config.toml
n_layer = 12
d_model = 384
n_experts = 32
experts_per_token = 4
d_expert = 64
d_shared_expert = 0
activation = "swiglu"
moe_layers = [0, 1, 2, 3, 4, 5, 6, 7, 8, 9, 10, 11]
router_score = "sigmoid"
normalize_top_k = true
routed_scale = 2.0
balance_loss = 0.000622
balance_bias = true
init_std_router = 0.00865
lr_router = 0.000711
n_head = 18
n_kv_head = 18
head_dim = 32
vocab_size = 8192
norm = "rmsnorm"
norm_place = "pre"
norm_eps = 1e-05
positions = "rope"
rope_base = 10000.0
rope_fraction = 1.0
qk_norm = false
attn_scale = 0.177
tie_embeddings = false
parallel_block = false
extras = ["capped logits"]
init = "normal"
init_std_qkv = 0.0387
init_std_o = 0.0
init_std_up = 0.0387
init_std_down = 0.0
optimizer = "cautious_adamw"
lr = 0.000374
lr_mult_qkv = 0.4
beta1 = 0.9
beta2 = 0.99
lr_head = 0.00279
warmup_steps = 390
schedule = "wsd"
decay_fraction = 0.415
decay_shape = "cos"
final_lr_fraction = 0.1
batch_tokens = [16384, 32768, 65536, 131072]
seq_len = 1024
doc_mask = false
train_tokens = 292600000
steps = 4818
dataset = "wikipedia_en"
Below are experts of layer 6 (counted from 0) of a mixture-of-experts language model. Rows are named router (the router's row for the expert), down (a neuron's output weights, with its number) and show model dimensions 0-63. Each number is 500 + 50 x the weight over its row's rms, rounded and kept within 0 to 999. Numbers have three digits each.
After each expert's rows: "raises" lists some tokens whose logits its average output raises strongly, later layers aside. This comes from a sample of Wikipedia text that the model never trained on.

# expert 23
router:402561457475503559567401450464501537431598482463389552491492493569561520551508469500580566424582543434573467422511514519541507480512520491450488520605502425428543521460493489462485536589484538
down0:531529398420510463551567541598497509577483451527581493575547556555562402452573472530415506569499516486453405507474546427555464488452501516385617517469457526458461503608472490608567544524553411
down1:540538447478553492555576453426560554435463461495462505507515472522602427478450368453359505495550576486581459517530477489471477505445421441499505513504473502564430479517471480549489428550518444
down2:556473523548470545527505461488503512523476384557629482496475404513476445472563557460489527490483510483493472606538532429525472549508526523462465532533457557437506434549495470438431483529523452
down3:486579474437552473553515507479438489544480526505430472492449589553466555465528463544499450485512525456532515478468496496477518516539502511488472446383480462527486550420431518485528537451469534
down4:517424519511490480497558555525458489523492518550510431458515551495584529415559521461557467562505441431551503524459484464520509547449402526487524446514473512477430491544570564508449505383498698
down5:497503551521404497544410555472511498535496472505571518515580521406555441539468471479599492373449501442504523525564549429534459624537458672480505493562433526454590430607490495487574456430498476
down6:528509487481434454515442484538474420474542478493481470529528566456471544543599521442596486558528579486509471570534501508507420487468456562551480485472393566539471493506550515499509458485550459
down7:544538462477485482471523574517527447467547480512519472436554526493538545535528517554521517464512551492486558532545388460537465497459563487504447443484519562552512467489569572490539455454445496
down8:447569562418519482405397475477460663443459622500450498495497545510497586542495422530423437475468585485518452346518535585522501543525452491519498551492495491546561513461485562477591537616574397
down9:446518504468460497450463486527492463463468499494478461623512468490563512496483589441553484574493568505534458516515491488519544490493546446476546531582559554494459492554532509539536451419416480
down10:420526469514455500510561513515515530589571511514520508492541454587578451455441526493556512443532448482489470539529519482530441469562501522434575495512507542484491453479413490613562514604573470
down11:424556506469474545481479481496462490456539489516448448542415546470419561610449521514463497437570583604495530562443469589505548458434568460386499603365381408515508483444483513507377585568490480
down12:432357435484463516499503490524496499501539490456394413429438545421490398490463604476544484532540449527524488502488463510463516486489495469499531531452547492588357562436472553477519544509513627
down13:491479519537483471505472548491451450450450510502508455488463434617587581457463487489510440491510554486536564552445466583527500518474490447455507548491487534540484502521562501478513578545435581
down14:523492426529531608492496431536521503546592438416524395509531490499460485467530510485619548409414490481480558408467580477540457391492549568595502533548496537508442517490535515517513509551553447
down15:474464482443583528532475519521501437487521504458434535478535454519629526540584512486547483540577405487495526559549407484478510468393499535480426376402524548465462480521563499584512491595491583
down16:545348502565568399476577473505545527558523546591532479410420464427512560440465532589548597467552458557611558513489545522456457466519506514482532481470531501568505540513525535523463539535511574
down17:437473454451440565596523515550516546483449576474443447452557493451521548527520469438514519560587562479376465506549504538483443440426462573582513435332499408454405548521587411532573510494500475
down18:438514456492565522511454471460470462467510537471528463494548414379509488440475525507507464498510480574541474480518471531505512534578492477472542448529489522453470459563435602525606560497447590
down19:538569473361528458444509484460499491552455518481416526620545564446456578542555470518437463431459509565497494460445456462556609527609518538512509437457471533502450499424464490531473452487551467
down20:603455530570468472502445483462568502483474481490588484474523450379489506432531504495501473543486426538548473560481523523500424499474445550481435461554460537544534428557520476493440508488492443
down21:453586502409552501519357560500581492488487488482463533457506539539555468507564549500509491471600543456523576472529553542559518642486538544478580466500497444365518531529464508446546515508468566
down22:543360545504519515520632451526565501501677433479527520395501445461505457518430506525592504472554458426482568498485453460508496473465539413477477574608548538499512487521539500517475517537497519
down23:623522459470518515451549546501503524404563510444498480477496479443471613428451455608527463574552499435447487431601459504496504420530456550533451543407530475500446505426423514639530552578507502
down24:511484420535491389518497491515387497417530571530491478477506510513485509475402482633480540572560499499427517469522498506491455476584532552538470545462537515467534530532497495496424430556586601
down25:525534535496580513534547506505391586509478447576412569428536524480418489472514500556427426484529468541473520507431455548474550503496577468473519513408522494504541574478509495516447483446521520
down26:424450546395477524533528636516567455542472444398465424498492466508575495475483485465564449520536512423475587494460503601514499470494437504382495519529477536438540479544548571469569438482387564
raises: "old", "oss", "ust", "uck", "it"

# expert 13
router:458559464477572577609455532441509542440541531629469526464550517541525473448489427515486509430630534458499533432482496475527602503480497486490492478561495433565525533457463510478479525580488567
down0:454484431333385495557520520424449532358531578494454484518546513550575504449469570581548535483448569591527463509485474588589431610449489439494485471524498500467567522554470491518492465528536506
down1:502483501523541541542436440554533439453496613484502472464497480499575462438494509531462477606505470547381602572533544456507502553503426470584435461422461491461576503501578517559448468454478512
down2:450555500470567446599507491481474477456479490464503452474469547497521474557413541471492547534594495478474499529427553479510525425420534474509533544569479551524517438495545462470478405521432426
down3:462528430548457455502441434514520457531458447530593502477480475551597467461488528464598541544596407534471511583469517479550452417540521503465504556539447497448540480440509489467521504485553445
down4:494455449594382511498516376566510575513420493510574576574458526541485473490563477463564505561465509531428534504485503475549476492535506491494588470494445585513559514507494492470500565527500491
down5:404616532424435435510557563527455644441568470500537604464540527474539461498416524431515556532532527538427493549457575486554478504539468442449475509552500503502453677572460505527595406472498556
down6:548469482467421539482473502548515550504536526485539484474436505493476436579494481504532529505574588447588542438609543531548594498544524412571419481442443417519479425442550477492529591493454561
down7:634543423536553592518573464452507552456461503511565519546502507573436482453538522450478540423538506558467572465552574487518404462478466548499470586508511485485565498571376445501500462511448414
down8:501436527427518633484501449570463465415423523487489521492516486490502556417567403491364466410494553566473502601533440487497529484429502371482581494578496416525391613554572458488595502551435527
down9:446471518538510561501495405549550475495432477535519485510516477541495489423435557501448513476498497565414549526591487543523429609481492498557532529515517487534485501519554629517504539504585569
down10:498427494489346476451494478382527563539506524497537454552561541519576550552433455502516519578423435527508499536563400643529568482479426414557423492593536532503526554392506526508609382375467483
down11:401521482518492449550531565488517472494526388455534500462497575431438507512491466440533492521570464481482498485489458493417421439516511562391444468586535460448610486583579496544466541526510459
down12:494545462474532499496499487531448524499537433525503476435519407513466582462586460446425478543544519528461469480497524450485449440456479516491517488450439488472493451503435432514472472521482402
down13:504430486503509492514509482384509515404548437461445553453414568520465539521509516529563462514527580476502485460540492543476534470554469510405526507488550519468501464559510504597477579472545416
down14:577467509527455509450481550443463473522338550648431469451482529493500498498520632541523573492452407540393485562499475504414473460495467549505526531442542499521463505537513503487334454404454484
down15:519478370474501521461459527502481472539499516541651521482484449491507508507574523515480465499490531576484506538656458463574430452571614404584504432451471477499555445458461550514515511470522505
down16:417479397437451562455490533489471527504403539576443432347524510432441516418629452523464473439512543558462529498467555583485414393602447479428454458420506524530468522448543461517525463566473449
down17:495379484447443430530452453495491398497519536471466376519517512538530531482504450554555508538472471511445392531580505481548422473543527538564513565625518550466431518545554515402532569487559507
down18:601474579505469541514526492520489471518460587529518485468462557384489505511567553505349409552556540507528450414496541473546461516506469551488497480542449471606443554525473592502507473483501496
down19:429549517515512488583436414475518559462479457473486565566526509456589471469463501537485493510518481567539471488500553471517522477553547555515502431494424543523440486467473453466382545506536445
down20:429500520466539565506433477601449537479474548496595570510454542557494627425548435552552539486437494547522498476513431559461531580535569522481547528501551493462392506431464474447556475498523450
down21:438471476525530493531505558545522507512511528500457557550527398501552619623483413420577541541484429483533503476508413634539544549514407503537598516394423495548522516507518552501557496354561543
down22:485513397504363513424481569554530497546476517479484474487523438521479423487554533454485504402476579564519494534482503532472451430550477428518508481552367434487515522487579411467546487529527485
down23:490530501553528492420593501500515476456496578465512439364384502542501413480449433518491439505448547493461487472544461529525517522502572491544420513577502499491523535520485496520440562464491432
down24:512470524522514510493451530548486458416460496516555522573527410472548483490410563494433393538517593423558440419501505455527501541501482545458484475472505483401473524442396529519445562421549424
down25:449592484587517551571474488509473527484448524525471431514478498514406467477504496621489427513542547401428457544544536426527518495534406482549506471468498501592471527472483486550492434447488476
down26:475448482456485532453507442469440514512386607489451478472471510496454541520502479591426474448574426511543599502518498500514467610492511521512517499568557556508448522480445559473538557503466510
raises: "ess", "ly", "ene", "ig"

# expert 31
router:450524413554473585477479555448546511530512515624403425519473595440497438479457482655567449477509496463478506506536456525430562554513458595552423478457473491468446497516534532480491587556522511
down0:473571448480434519468471437489488472478409467494508499412550421539544457487398515533577511490446523545526548412541500419536485570541569510500499393514468516487582473523532509510503475413478521
down1:478490592471448540459514391459501522504464561494438551506467448471523562483531456500448548494446454455457553508540508544475573508508502471492417507492593478524575439514485543489530552540539477
down2:518510550526518489541501526456535486463538551505455569517453587583517509529518551566584505430401402319458531460574469464498492556572458496547420483545530492536488537571472529494497552412484461
down3:583502437564477468527433517494546483456519519419475490549476474513577485493483534505510484509458451496572495482600501397418524470462460583517523506500495424492469478420526440460358566457455527
down4:539515481544544502445441469438512486551387573542519435526545543490524516471503543534485482514502545426527532482531484475486452442524520494511451432532493522530387418479567517459483567492495540
down5:472444497433381485495429436422551451559534542469504511569612467471542514474461513462548538486498580455589562600552537451506519497465536531616481551517548613504508451522474501470516359475503529
down6:488501552512571545464481452508523485436473507514503562446475491566541563392527548528486538455467488479498543438469490462640562489469553432438531404544561508551563502496488467427523517463513445
down7:442499551459459586537593416556483591503554526507400534493463543472453506486541547445451525502549586532468480560532513531474486495457460476555528433516478523537519386527464555465485485523532539
down8:559531484618462444512469433431439556510520408531446362583502492516437478504516510449528372465441510517521410492526476430412484449449446524608393459421431578535482522540541508513555532520518502
down9:535428413530484569527382510576548474492453514489491511523435500532544445500482562539534509474531488512564552546496485455528422480501459450494517603486556453566541507560608503496490584510584465
down10:613460612526504519524521468496452561510441558419500434539532435444540567499498464489513429449430544462577485541529463464497503497430465595480444480452413522468545564487488520478483555522543568
down11:472533535491481518535430483490560472566462568516432460525520551475522426536560429552468484604438499522522560482467490462568406421544557515547518448511473491532450581484634572528535535423464437
down12:392595554498456527481447458532486415501467409567483550448482523565500473461457419505473523473437533443481530645520670522561500469430497464484457481535499567547524594528484506546525466508452531
down13:449563508488403475411541524501461489602572484533504608455595463459588436471482472456503572437438466552416488535462503491499475534535514574485438572524473559533527484536462496508541326501449421
down14:513547479540576560476554445437520518483528522447520490496653561498521548412459448493517547496506501412541543480456505518570554539484560490494560518462550537436488506588538491482502509460558515
down15:542588528523488519444376475508508502445509550392581423430528505510475449426607540460540439597520471565474421476475478452471606529414498475600525460524438397474446518421502411471464467504489534
down16:572403576556497464473492483522497481499524481548530503454492543533508536591483482567455488471532506490447467446567479532461492524475521545600479464543452491449480592544581325510459650462459458
down17:433441519520527503493512528465543515556428510409547556493455561466446549488422626476384411514505570508488429484542419450423501459462451468512459507570407496421397471521483513471442483522518502
down18:483558492455506396510531491515482510461460497508461480584466587588506518423482432544497487523525598434376526475480533469599465482504534489599505480582532488513517547474499482472437530502484469
down19:619566437444538503541599475513532460469457466486523441518559377598494415596462445446492464517473600543480473452545619524484449600542565518531485376489486440483477447503486470493543485569448560
down20:466495366458503553515487536489502473469538441524465491472547471462572365442565572528504580481557409636463494514484518499381492461499512464509497516481523520489483466536475533500563507514505445
down21:526545484447451462518535501562531497464516538582537451457528440589529571562528458530540430505547566487490495505469551557431499520501366462463538475472513554467543488490394515624487446535528496
down22:530463511559437509548463521535522404471551590457468469539470572491510556451506498476529523606570580389502581591561541480529478487518547397576475456572472456512536500498465586471492475482477574
down23:485469488462439497524500507546500489428380508460498515420443571543497572514486446565519501480533385507498424560449504616570467536541488476513480561482462428505551466454517435514492578474560508
down24:540561553572560500469484463479570489537508555458495424457510489503479473515376545540489463531523508505456443483489462520456475525527443474516464562415522526455618578513545466425506495526433486
down25:469542440448446452572374522556455514566433464457494502379546424502582555562527479479496360555562451541474539500378443488487497487512475476552514553563506414407434495367478534504396585487469479
down26:537620511582566518529533479493468479553516525451482508530467461506511557454467520495485440449488456469453477385502452587509507515529447488577502496472463424527417484440482498538492452490520477
raises: "-", "- The", "- A", "- G", "- N", "- M"

# expert 5
router:414485448502580481484485473475536448393519485519505459481534554497471459402411548518457447460512504492514535431542524486526511459497533524513506499557503423578523539457584510455461537480437540
down0:531445533481514513456452391487481481461499489374518600567588516488437508461542535406492546487421511477490533387516480429484457563449536588512489561569536465467494538555503505477488571494476435
down1:554416569389425564479483498515481467450506574475526547563526524573550523495503534566461470553515375553368543464547506425429516478375468448387489484510472521521429460465483601493539508487507445
down2:466545527490602454540572520522468447478557428457560491457505516454532398550408508477499490472495511527539568510555464558484548476431429448534575487467500510455492507536582513485419535578406538
down3:545576454573399518485452509499534525527497519470439489428522422572412480476575444487538503521431519509449468532534462511550561470485498525561577506485504486508530527466425443561496514520463563
down4:489496454545546503493550575500477479557534466383533547553459544481567534553454578491505386599484425481545431499571447410479522374466399459456456516595553490518524446485490457491439531436606470
down5:545455494373490413434569391495472458426442517531542574447517593488445508432561466524464430489583483508452468524536415448547423416445535512485524434586524547449423583474513421466419529568475448
down6:485519420545543446415534469510519417529445452484521520431494528496478496554509529484440471450460530494598527509557459470476483564457479512574550531437466560479534478479556429502497474529456518
down7:460515532453443474509466471444481543534536588539505489467439579587476522495519497600549527528503501682515463537476514550573437558482537541515532434569605575470557406474439497508570413394539466
down8:375471489553532500574564447491491421511479499512390492497517438445476512492495424468503579543411521439464506550554536476545445512424503454585544533519467516520538547578641449500491553465485489
down9:490550495575414513541510567507515636477527519504479502483486441547523459546504395513461548583551524527426493524528566404577509486501578484451468530431499512437425565494457502546589480506569428
down10:456463555491529453396450420475396474477529541529466492473577425524456502497453400574478576483561542465492510544533482533540567582542425547536538538497442477403599464533518451456529474466491466
down11:444403534515502379532524542535434439478458526508495412474368548562484488573525478563452508479524575552481452504417504543450521441494537459471478479516499502483420421451528492582502471486506557
down12:428438530526503522564615634460494498519552583475497506540458510532536503555500541477547440570566451449394537536462554443480484434460427465460506553478405457451588525572545541548411400419386539
down13:555461475528518526491488560536581438490495502524514501472487505444553415509556538598492440423540458486499489445483489509427473551477513579497495501499503605567550545542420640543550582478559456
down14:477566464535521519492437543521443444462536436503488545505423334455392464447450558442408472500515485567497493523545519501461489428451504479560557419426456478448466486454538472473455520493521521
down15:642485544566463421444551478602487435512613465494439544492449368523489532527574397542493531567470593428520505460530424487543479499427455547507621441493418468519449525470445420380449507556422573
down16:504493464565533453447547486428518578493478514487552516568530452447468553497598532505528533593465417541517489537463605498572488467522475569560580542498516492429477488487424532504484442548482553
down17:527456490516522527490565640362462584477435493518485515513461461500470443452561411466507481499490417450511405516645530502447489497526426523501495511447572541489530485538395547502421480555577479
down18:561522488483450592437469568583498625489468461489449458516479484458485526498480610541456531454523546503458464495510567499480518437480601448517446469551539479488504450477456559485477454450471536
down19:470499494520536517547483561370496532438483494536444476452474513486489490445538496444503504439462592462473528457506391466480416369494515510531532534459485456470473460456517606490491404496549530
down20:455513510466517566402509592506477564444550525487493541492461453560519459486510443440496486451552503568493490522515458464485600516508578466503578508459554529484431526486574490618521458512507517
down21:485549465452390473575550595508534493477510466530545466512477483598546444485443531473582504534463495522594391465537504382491535511589530456460331550497457447545427472609404535565544496492509559
down22:531500478469541517526516479473548497443437492585508528469442577509447465475474555537427581568537532468521361548450456419501423420533413353428451509584557481548468561457435495493567467569530556
down23:491422462507576650470511483460453469350550502448473522454535569508468486490515389573392469553448460417475469581475517484457458540503531489462520482535571527460482573476464563582478518439514496
down24:584551614482421487549513535464538472528459567458605496481491509555523456506457529421479554464481476483387463494557452549588484471487508479475523421452474470504511457481529619497494518493466456
down25:388455513510529519501466532515481503547497482498537436514427418558460550547404534534520452604459525508465528513513491455516531557471626475550484532528518599508458514553563486569468547426480505
down26:385479545494444411549582514523537493507512448534528483427490517577440526511480471550527435545470518482411512454471561449552549493477431484441511503466470454466427589560399448466513496517556498
raises: "ley", "ne", "ch", "line", "berg", "ly"

# expert 4
router:539474480495494466511519460500550505500481530578515536527545527528485576465534449516467488442543458446531544436429487539555467435548516500538429515525479514463489409510450497480437506552491527
down0:580507639495466522516531461423529540441475502577452562401545602452492483476508411434516541501520469563426457548441515561499392544494548352467458440505568434495454542483474472485497480505495569
down1:554495464650469524548561451540476456535420509502500490467523424499446511498527576447559573621528483543517500592422545560554487494490527483424460521441500582542562451463430531547510431503451435
down2:507401529508365476495534509507522498509465526570519456515539510471535618449476470472500563540477559544565489403486516571588542503523453440483451463472474591520501507437522645455592516488435563
down3:505574501505489485494464498506567524483442443479511481529501483463606496512573492467571528548544493427600522465528450595584525500513506506502563523510561490559433429522461489525595471537530544
down4:480453501526420663436566509509517526495447443546512471491450530511476525494605465588536531551592467478545560518539536542583578457465505435551516467568488528524445518565441539474539467540516438
down5:475446568509527587547448533512468579422511503568480500515473456512427441486471425403509503571474537588489426527561543602485491505437523462488513479463526554497531586494493546499548485558589507
down6:544498412459427561530481507420439518474508491608473604497587510526459539551443443480474564536354521474402486515409496530536491508533434556444502572522576499483437506478532490370578492500557402
down7:418474530479551500491472569493520502538552491478567443577481492530556461513470476512452503485465559544475489533484572473563610424506538454534557533458444462473489562512576568545558481570578454
down8:489448573484458549469524524546473530413501479551488522582524516526458496576474516486418466495536455487443430520548507561452526565482518378486535488465447510518523413451498584524458437503390593
down9:552445533464473517530468545473441516516472512515458496497412520470452498388583467496585530521472565476471466519500504462548444459431458428493439477545485478557509491510473560496525432364532580
down10:436531524459501439500485477497555487532494476589548547589569431549524555576552519430541505413516445440422637349477459570484474462465499491530561546516534473490543484477485531457534501415499578
down11:424517478576492502457475482486543501516564469521542462463410424490444489552513463465495547478428587501475600419574453428461402542564381502511598537538430458565524501519567506483425504486498518
down12:537543492443521501499481508361478572535564577479566544565564503518503506500393513548445485409462468546422477494487515421527494493492516467483479510412496404417593515409517489492411490428490455
down13:498490529541530491556645601451468585458527497491432436517543586526528470432478524534409484577448480560461437492494522522489542483498541540507316542378494484517453529549504542565457466407473561
down14:619536509452481456477513562541541426474578554469577465519499488483492490482573434493473403518546503463464405363544491447405539417463569523485536546483502498490423391481480589439513629474494496
down15:495506571493533492528596513427487516523402487480452482419468426521473527594537602545481525410492463483457528561501552475495577545472348533493558420529545582556534488363528469523407489451562454
down16:595473546496536504545411369477582515422557496420489508547473530491462608539576447467561518419480485512507552422538536527557449517490431491540544527440522488421480485557526548437552544630443554
down17:551464472466485597513509450516459497525520499393523558508445459544524566540545476467498565477414507550492467512484579462544477541502513577459463456430498532491456496476518385484549468466557502
down18:506452540451530497410551507488520588496540473434536440546437579605439475442456441462530559508402503458526406559491558509523521499498492523502524474479629492477406432481598450565506569501593459
down19:451504413486477480574470488482451517503504564488487504498553451493528484509574428532497548586498491539538491536519572517516404509539405477576550466483457461397501542379485476540491523490492503
down20:493559502549535434463591543591482534552460485429595483575450442572444394527424577572509518534537461517508559548504404453590539452455502556530534554512553446483451537494560474540386538571592422
down21:487525466407555553487479580549499482414516423515438524552584512449555530539436502468434482488538515488501481510496467418469497536418529480528547454508502543540602494434514499522515488485515491
down22:467535404463453468462463499491519510520448501436544477546526558458547521524590469493540531540597419506593599523530457587538518519490484473526546500469478457498638460434526553490526458496551565
down23:489502509473491486530507475441457466520563505538423508488558505481523514472532440405532492528508495453407579547537434458447465541437487544424514520509526455583547585569528486413471476381520422
down24:449431488491514536505464451555502501494541501564514522423569484475497469533420508580477613624568427498519399594543619472469526617513458478422471525490542562441452540506467532511489461489530412
down25:453467525445513553451494455518511463502487436568520566418474493586521422539487468457526528578411516498473429441476497541482457486555518414565474511505529569542465436555477488473506499480515463
down26:552482560471536538503477530421524501569584482460429474566513519535447550444494555480506515558478535496534491515593495402568431456519555421482467542548512521435460464536506383444505460578557476
raises: "ound", "ook", "ock"

# expert 27
router:468508455460495564533500493415518483583574526463435550551525498574530515525492450511557537463548520429480532535454544533599574556575565516519534460477586522501465432477487515466546511538479560
down0:469471522555546535535520510469508470527527522481518539556531425533542478591436433542538472579537462371385553533537558468540455569554506459451509515536588472435566492515433468464533521456566502
down1:463482475562556479462427479379568491599526483566567452506477545414530520463552573465481466535386444412515520494467543469434437567487516563498549563483452534544504356531593542481504405463562467
down2:534512507468472442533505535557528424402403396557492452328544479405546479512547558450480561554482410514567495538515528497422477487517400473489444541497490549545536478535558533480491492441460482
down3:489514622471501508533540583470521526519464510511434452496476539543537473480480392519509500532553674457496568481559472455598551584530480491545510467461528401403523504549450561534570513569509526
down4:535535532539497486466511486487535503516505633513475454452466613474474564459505460530385459567585519558439520435560479597526531522517486472536468562451548495493448479471522447427575539444538523
down5:520417591418492493488433555515549463444593519462485508500491456441510562554481411412554524414501550503476489449540571510515470504457484511504509509499458561482561572549426533473476508559474451
down6:559509563534434424555494484451533511459488508551491492524489613528454523462575493520421451539583518456468533449502481495355572454508430561536451539595553523507506536423524457486491481518474496
down7:559486559479505425529576599470515421598458499462569476542485496550533400499455548513560511567508538434577541519449532462542547487485519539507487531481424504497480476540562539500444445459509511
down8:565485524523556359494506505484532575483584571483524492465422557539500470469429517458525499479449419481548467539523527598498506473537512558519550546555445542442446479469538528479492519528466485
down9:430541398523532552432465366473493573553527464504427565462521553451518587456467471483582500416476528447529547487440429550416431545504531534501488442507559420510532571607507460499570558531491521
down10:518531449505492473444544387531476511468549423622459542465451474616434533409518467499488554618412480511503447456467471546496482487452600510550607520573494473509380490500491397489425560457523476
down11:537563552563523495515489478532424488536479506508484574474498509404526472492502528499446396525436455492416618477495592481514465444458490406490473506482526536552478585549503445484431517454497576
down12:529546483426479477474507636505511540479509509520413480469458513615476489526508444613538487502551534472563399542588549476581543535551466412531512479490465413439487553476454466512508530527534484
down13:438501501631491462538561531540510563469529509529574439444431390533486396422509586557536582569482475536505600508451443484449551452488447511574542531581465498548493486502552561528495598498543469
down14:476541409618546532431614495522530517508594498513473540563439514603491445547390405445479546440490528480398431586450428595435347529492561506468531423485488512468447570469454521511460476550473508
down15:430498514484460560433482457498436482516578467558465568379454391501467462531509488480452466499471384519472465492457514456407558425469532523486455533546471496466480532502488500492523499435478493
down16:524562413513455419550455467429499439545519413456534538527618398549547441500511610471508503445464480581491536490465430553440508488456496491538604477572494424482635425441485422516496450502481537
down17:429516509478565529442529586446445486505466490635536492409549506530495465436549566399464445480508505445459477470572458443502524546558481527513485476546447474528531518448477576514548463463429515
down18:549462442569475532490450550519548419540543489483456442564412422459558470538596487446460480484442427514571513515466423506477506487535526478510473450446476540499376547481531479486536472506499602
down19:551458494567446475505522428510494480482454477403574527488500515478571437483456599499535430503559486415601504532513464574542505445508502529496552507608466437451516436498475487505461486421482529
down20:545469525451536566480446510547449519457575510480445519619513430451439511531465397509508423534542459463504479555547529389597524648530559525579587477594626473410518534498441543445614543468591590
down21:501536509459522486483445540476535336520449441557479412524442519417580532498581485484571510448486417580508616469381450442443374518452453487440474511592425541604468448468478506460494550567445500
down22:492498549542560532497460534421451418531396533543497558548512448438508428531517555470568501442444408491533572558414518583510465463519483485482502503525532462537518435583576517485495419422436534
down23:509510440548487526467489461533507474484546454549462472445508472480430481502530508556472383494541476530538512497484393608482438434471410405442438526467474528505541472454553522485422520523492453
down24:551493519597489541509525577418492507479478454538539571410433580563497486527508519587422458501413469542443502392533449420450546423500548502451460442505518449505374550391471467489430486579474421
down25:483514491554526509475465519552518530462473473446360496530468556545500413463460538426447489488528476482492419550383518517379512479526571488473509435397468503485526548561528434455504525522429405
down26:463528481564481529507496499465500507564483525517495534416506481626511492394365552517519497509533460481475467537457472496500449556512500556433542507435519513485454465456476455509556474472469529
raises: "M", "I", "Q", "P", "T", "G"

# expert 10
router:485422475481562485544544478487516535485570537496552536545542535509536533531417483525545451523563450508494539421514479496654514426430517667505438540512483430530502479506528538479454512542560519
down0:545519506534570501567527557497521524579491416588534408548463538548387497511472534578366451601570511394530442521619441586443529629443516463543480450449389434476507406531498586601492519474494518
down1:415427466491531406543506517528568543476420590556490488494551537489552487491509490460541554510494534490501476495410531587486418504486570533508500464529522445441569520509529482466485554526517465
down2:465470508429500475512443369574483455441445449438513494578379394492436477508558484498535547603612494474610531493478537483530432482453509481472491530547457506423498421558513417501513588474668533
down3:492458539451467540487439475502445437450476475418456555476462500420451556449570422447601456485537487545513521504435439475503466399557552518463488561585551455497519469466519463471535468418404573
down4:480444432387480444590538546536529506452457395430500496482494450527477476462455518454540556549573466578610468451541560562457444497415471573463451557428512482391538505636535476582510594528540536
down5:475477397540497528404589468525418574481449437509547490504421542508511576478462438503383450500421548516414500483503489500489460499486566515471666583444540502601352614470462451557538432504504527
down6:464437552514503489414431555527549459510521538437461534535458484408618520535500532484509444530531393436444493455539514440465480486464423604586525531448481498514515525493525550484380521550496534
down7:394474513448526516469478548554496445479444484507460449565553573492457590606486410485527499621530578484536442579561573522489499527458498453486373509562490455438451601474466574568486518512447564
down8:531392431488378490424457492513432434422453526526460469524473437455424505472515457475554515550516511508391499443448415594370493542354434459548470520426472523494486439398487549494645570567426511
down9:490499487509441489487553546486475504566492467587525522543597558508617472489501456510469469511521502449583568653548572457524432597522472520475384533382568461560503509487525453537520471512548399
down10:621461529447540472459544539508432422502426472373477464553501528493472633569502537561431512493510496507535501503505515477511514484404454435518487492553545516423456515533547415582399538479475472
down11:473457469512579507474552423554533470489564503428489538492498512451453443560533480556569491563515494466440547531523466569529507563504534519523571574537538493565504528479512550498460527549419494
down12:508480538548552408467454488477499529492620575461488486594547606509508555598527470505574541471491511489558422542563531524546456540483511500505655505537457470368447467448462470502484493646359501
down13:471490463519497550455525549506445496571485478555485553553457477532427498554446400475447497404418486485525524384447467466466540412497466415553551474452670405481465460422532492507511463534455496
down14:619496528483451500500517451418526508534480516502513501555591532497556466520492533439470527512548491496458521502433458609516589472535568515471527575585519449530509462548558513439504536553502517
down15:432484570500497557490480461600490552541510495532567560544388522555443590548450470541518465429436492500530528442507463475473507513494492436541557495473534468538416555454541479515493435518490476
down16:494534472558499545463509420527521501529597542589497521476488477495539381444549497480526506423474509557410575517456495462511519474583493437459543503533531559575611482482484524458498433482482443
down17:485491487469484509559538500553564608548448431504493502392544428528484529520447491539411448536562442494561468508541497488483435562534560436427488487526569440545511483540519550615504532506429474
down18:556536423473558497537504549532466483525538505466538504584547570541584535501395447477464482489483470495581459444502511558475569508475527506473545444521492366465530524501451500472453481572422557
down19:464541500533501472425478427529520467564550479464530451547476481464564539435519476448556456518535475529510597485509508482544578547555480531436566510530578569537402530472462476410531475465571598
down20:426478472496507579518481455441488490523452553586523589509519546448464460425591535439469501606467435555538543519500372571464445461512497450462408529551466526499530509490504532520517467450429530
down21:448405478471469489405530490593479514486503425516504560554556453513493518511518423473509454547432464533523550548612514535487519454539495558516541559479521565469472512495516476528577477506442504
down22:515522514408443491530545417466469383468442469487526451498490492513455580508475487550548514485544557512451516443580581470558521571482459527597557532536486517463553490431480515498551421479588503
down23:520529546513476542498534483477408549512471501374494526539449457553523546478473510465476544567498489494447469538564576394431487563526531548456525486525541472468517468549467453507438475455482541
down24:549527505529475505475490534536456545530552502448484541548418487480497419427520496450554446465485418553562515512514446459562437453505513486488594476530583516502454491493437501483491499527487485
down25:453515424446507441591508567554544422424521512573457407543539531570484522459522483513511479490530490518450410388526536558443469498456483530463321534479501380432478578527480482552460626469529538
down26:599457597513569467444483405490491562533424506427536517543459597551480489604331454587410566532514508473558390580477540443562561529410541518494578526500529464475447554474474553492526495585554569
raises: "\n\n", " His", " He", " It"